Experts of a small language model.
Size: 10 layers, vocabulary 8192, 66.7M parameters.
Training: a variant of Adam for the experts, 4725 steps.
Below are experts of layer 6 (counted from 0) of a mixture-of-experts language model. Rows are named router (the router's row for the expert), down (a neuron's output weights, with its number) and show model dimensions 280-335. Each number is 128 + 32 x the weight over its row's rms, rounded and kept within 0 to 255. Numbers have three digits each.
After each expert's rows: a language model's description of what the expert responds to. This comes from a sample of Wikipedia text that the model never trained on.

# expert 10
router:128130116104115154116065134055092102145148154156144128088113100187144142110039085104103170113093134159118095120058108168092070144109152126132118128143161087115104074113
down0:105091168158075133118100148127165100094137166134150140087093134123136164141127076105163109115154173153136112134177116108153129095152166134104120115118119106144105148129
What it handles: Coordinating words and separators joining items in lists, names and tables, such as and, or, &, commas, semicolons and table pipes.

# expert 39
router:160109183184177103129118079134145115090107093119091165136117091091158094148110098159168158169086097141139104086144122044148167166143158121099101096099074171161144145130
down0:131161069125167170060125165130147124095130152168132159077154126152138081134121217086079090166110118148148162079127166150096197111170131126120055129202131123062158105125
What it handles: Pipes, line breaks, blank cells and separator rows in Markdown tables of results, votes and statistics.

# expert 40
router:069079076091082154162142098119168159118114151088110075105138135157112115121131184177157185148101119082142097195099165162131105082151165169201070152108110101108152109083
down0:164170111140138126127133154157125140070158188144209145120211121133118142090149102226109128106129153127191153171097190189121130103150092138136121148140075146122109145106
What it handles: Final pieces completing words such as -ation, -ion, -um, -ance, -ton, -ster, e.g. quant-um, Do-dge, gr-ant.

# expert 31
router:130128116088160081189157135130140197142160123083155075194117140126123129097134173141121085130129157143113120122095168168117114103101166105141114116062128123080175094121
down0:157145173169151096103136134105111111187123138101066158124161145193155109141098133065144145181219108127094107107132108084172124053200143081138147051126109153150079136121
What it handles: Middle and final digits of years and numbers, as in 1987, 2010, 1968, plus words like century, million, percent.

# expert 2
router:136177091142128067068184116074124183133124183124167127131129157122176168135132145120172119108157148148135080194131057141107172070179147093175093105152110157146160136082
down0:166140201127165125112133045195113102128148085167094106099131112097084104102148069189106211091116146104113136117149153092108076108068166101135160067140162128167116148178
What it handles: Inner and suffix pieces of long Latinate words, like -ation, -ment, -tic, -ion, plus the preposition of and to after nouns.

# expert 41
router:125161154134079122147117126128129163139113137154093078112146088080132158134154136121214157094149109082127196090068089136136141149115126098151178119116142175134119097133
down0:092146128197076135111135150108111117187139098163149193072122102124099163134121113136080181170159089168166151161173123114105163139187116122119168128157203128139127143157
What it handles: Articles, possessives and apostrophes plus word-initial fragments after the, e.g. the a-genda, the-rmal, known as, d'Or, Candace's.

# expert 12
router:152131157138156112194135187129182159137089130136144137184143090155119194074191086142117066143049140152142122138135156152139079142108090140196099131107099171123169077126
down0:094130110114129102093202078078087115141110128141110095156110091080187114157154085134168075162136130154158088095124143131115123068109149133100137145084151127178151097105
What it handles: Single digits inside years and numbers, especially the 9 in 1993 or the 1 starting 1997, 100, 2017.

# expert 14
router:126197125121144117112119100156071125148174171125133163132103115138152103150142119109151078104146118213097116131129110136161174116107103079145087101166172185176117094203
down0:158175142146125132125129117146107104071143166112157069133166050104068096122133162108119105167144172120087116157147134109202172127131159054106114090094134142133110113143
What it handles: Verb endings and clause-linking words in narrative prose, such as -ing in reviewing, declares, and prepositions like during, against, where, for.

# expert 23
router:127091106111114146100171067156149098104140106128116145172112149158119159061063082147097148136139148073100140114135087103156113154123122200148155156117110123149151170102
down0:082072120082111114127146083133199101089123115137109115151072116086111161084142181165170128147203116171056172115105081135132102106138151145167170160139089180185155122154
What it handles: Capital letters or first pieces beginning words after headings, brackets or hyphens, such as Cleveland, Credits, Philadelphia, and math symbols.

# expert 16
router:086058134116147164103072136144109077125130089155126174131073137142128079136100136104145140115136117135134116106142136108173131090135140127138132130135121109125084178157
down0:124092153100086141162161111029101085138150084138144119150128123120106071107124070144069167119102172159147110064122123140137034118149185129094130128140076183147095125134
What it handles: Start of personal surnames and first names, often a fragment, in cast lists, sports tables and biographies, such as Ha(gen), Wal(ton), Ka.

# expert 38
router:139114136133148120160122165175074085139070186174046158117102114124145088129137060146101124179124115129109135155126110146175136128145141164090140117131106061154102127150
down0:125139141149114106130144170105099069097136151157142086160119099133101175115160100130139091149160151139094112147143125161133083139139211143112140141090119143147099158105
What it handles: The word of and Romance particles de, la, San, Los inside names of churches, institutions and places, such as Church of Saint Nicolas.

# expert 4
router:114060150119142139143105119135165071122137120146134171104104123122116103086057133150151134170080124063083149117146086099162166123178116183130183124172093104107077147126
down0:153205126124133137124129129126102148131098065116100091152084127101151135154181098142097116154119140175128130182123181170103150180129159105078142097090148122132107156118
What it handles: First capitalized word of multiword proper names and institutions, often after the/of, such as South, New, World War, National.

# expert 44
router:105163115089134067076086172121139163159103041134157137091168167138135168130110096075124026093152138170163126117122167151113133081125141113137133188131142114117104095143
down0:228170160107068174043169141111121110174103109108152174115142151090166127138105100124097077098171135132142156064138149149145191156155127112018141165135189122107103127110
What it handles: Forms of be/have and connectives after subjects, especially is in "there is", was, were, has, with, of.

# expert 21
router:108204120135183087088117102154074140074128153166155130087135112111089107109149106095089045134133110170121111156130113125149090168137103140148083147207171174145138138167
down0:142146120110096162106168119132106116155158177102158143147142084154154075103086120148163163107096154073168158074175115108114137142093131156105101118095173168120132079179
What it handles: Main verbs or object pronouns after was, to, he or could, in narrative prose: was held, took it, could do, was signed.

# expert 42
router:168193125121142144137130148154143153122131129145133106136197127122090133136162105137137101133164135087086170143125125119151169167172069120132137087140160127100193200152
down0:176105152112102097127107110136150170133131172138054091138074132147087106170106121160161093111134124098164098133103178079151099099095165026132121157171068136147096181139
What it handles: Articles and possessive determiners starting noun phrases after prepositions, such as the, a, his, their, this.

# expert 15
router:114118135088122118161136133096169107150121069109160083112093150150150135152161086182146138115144130097179103064065139114079193174135075156181126132146143128141161124128
down0:149141126076122194141140137140066140124088130097157105110180126196138174152169151138212138126157105143095113115148131148102142134166150067198162140134094052169155132134
What it handles: Noun endings, mostly plural s and suffixes like -ations, -ities, -ism, plus general nouns such as series, system, music.

# expert 22
router:140172109113117088130052169116122150153171144115160094126110111122125134129125085140130191048112063186106145104100102142056137132129204165091124105160156142125089108119
down0:101132130151091151133149109102133159096104115183153086135078138187146130065173135125159127104145079122106078157036144196088121077112117157111040119114115084135148156118
What it handles: The conjunctions and and but, plus commas in prose, and adjective or noun suffixes like -lic, -ian, -ist, -ic.

# expert 34
router:113097092086168127127127110132126070091093132152101190121080190149065135181118106181156144128139154083116152083118146121099142122112115127133172165127125125085124170148
down0:093154148118125128103198087161127153063099135146174090112162082046116127196121155105136116115162172138140147138123117124147124134103093098079128121151115147174083074106
What it handles: First pieces of capitalised names and titles, often single capital letters or short stems like St, Dan, Tak, L, John.

# expert 32
router:134152128162136152157095111133156113187067144084127103149123094052160110171110185118154155105178102182185207171171112111142177121123108061071132088156135084151141067147
down0:157105131108107131101202141100102128084108124141057072193074107109188140154091098128069057147153122184125092163097132156133071194155146076122131130135155132115175106158
What it handles: The s after an apostrophe in possessives such as party's or award's, plus closing quotes, parentheses, primes in coordinates, and table pipes.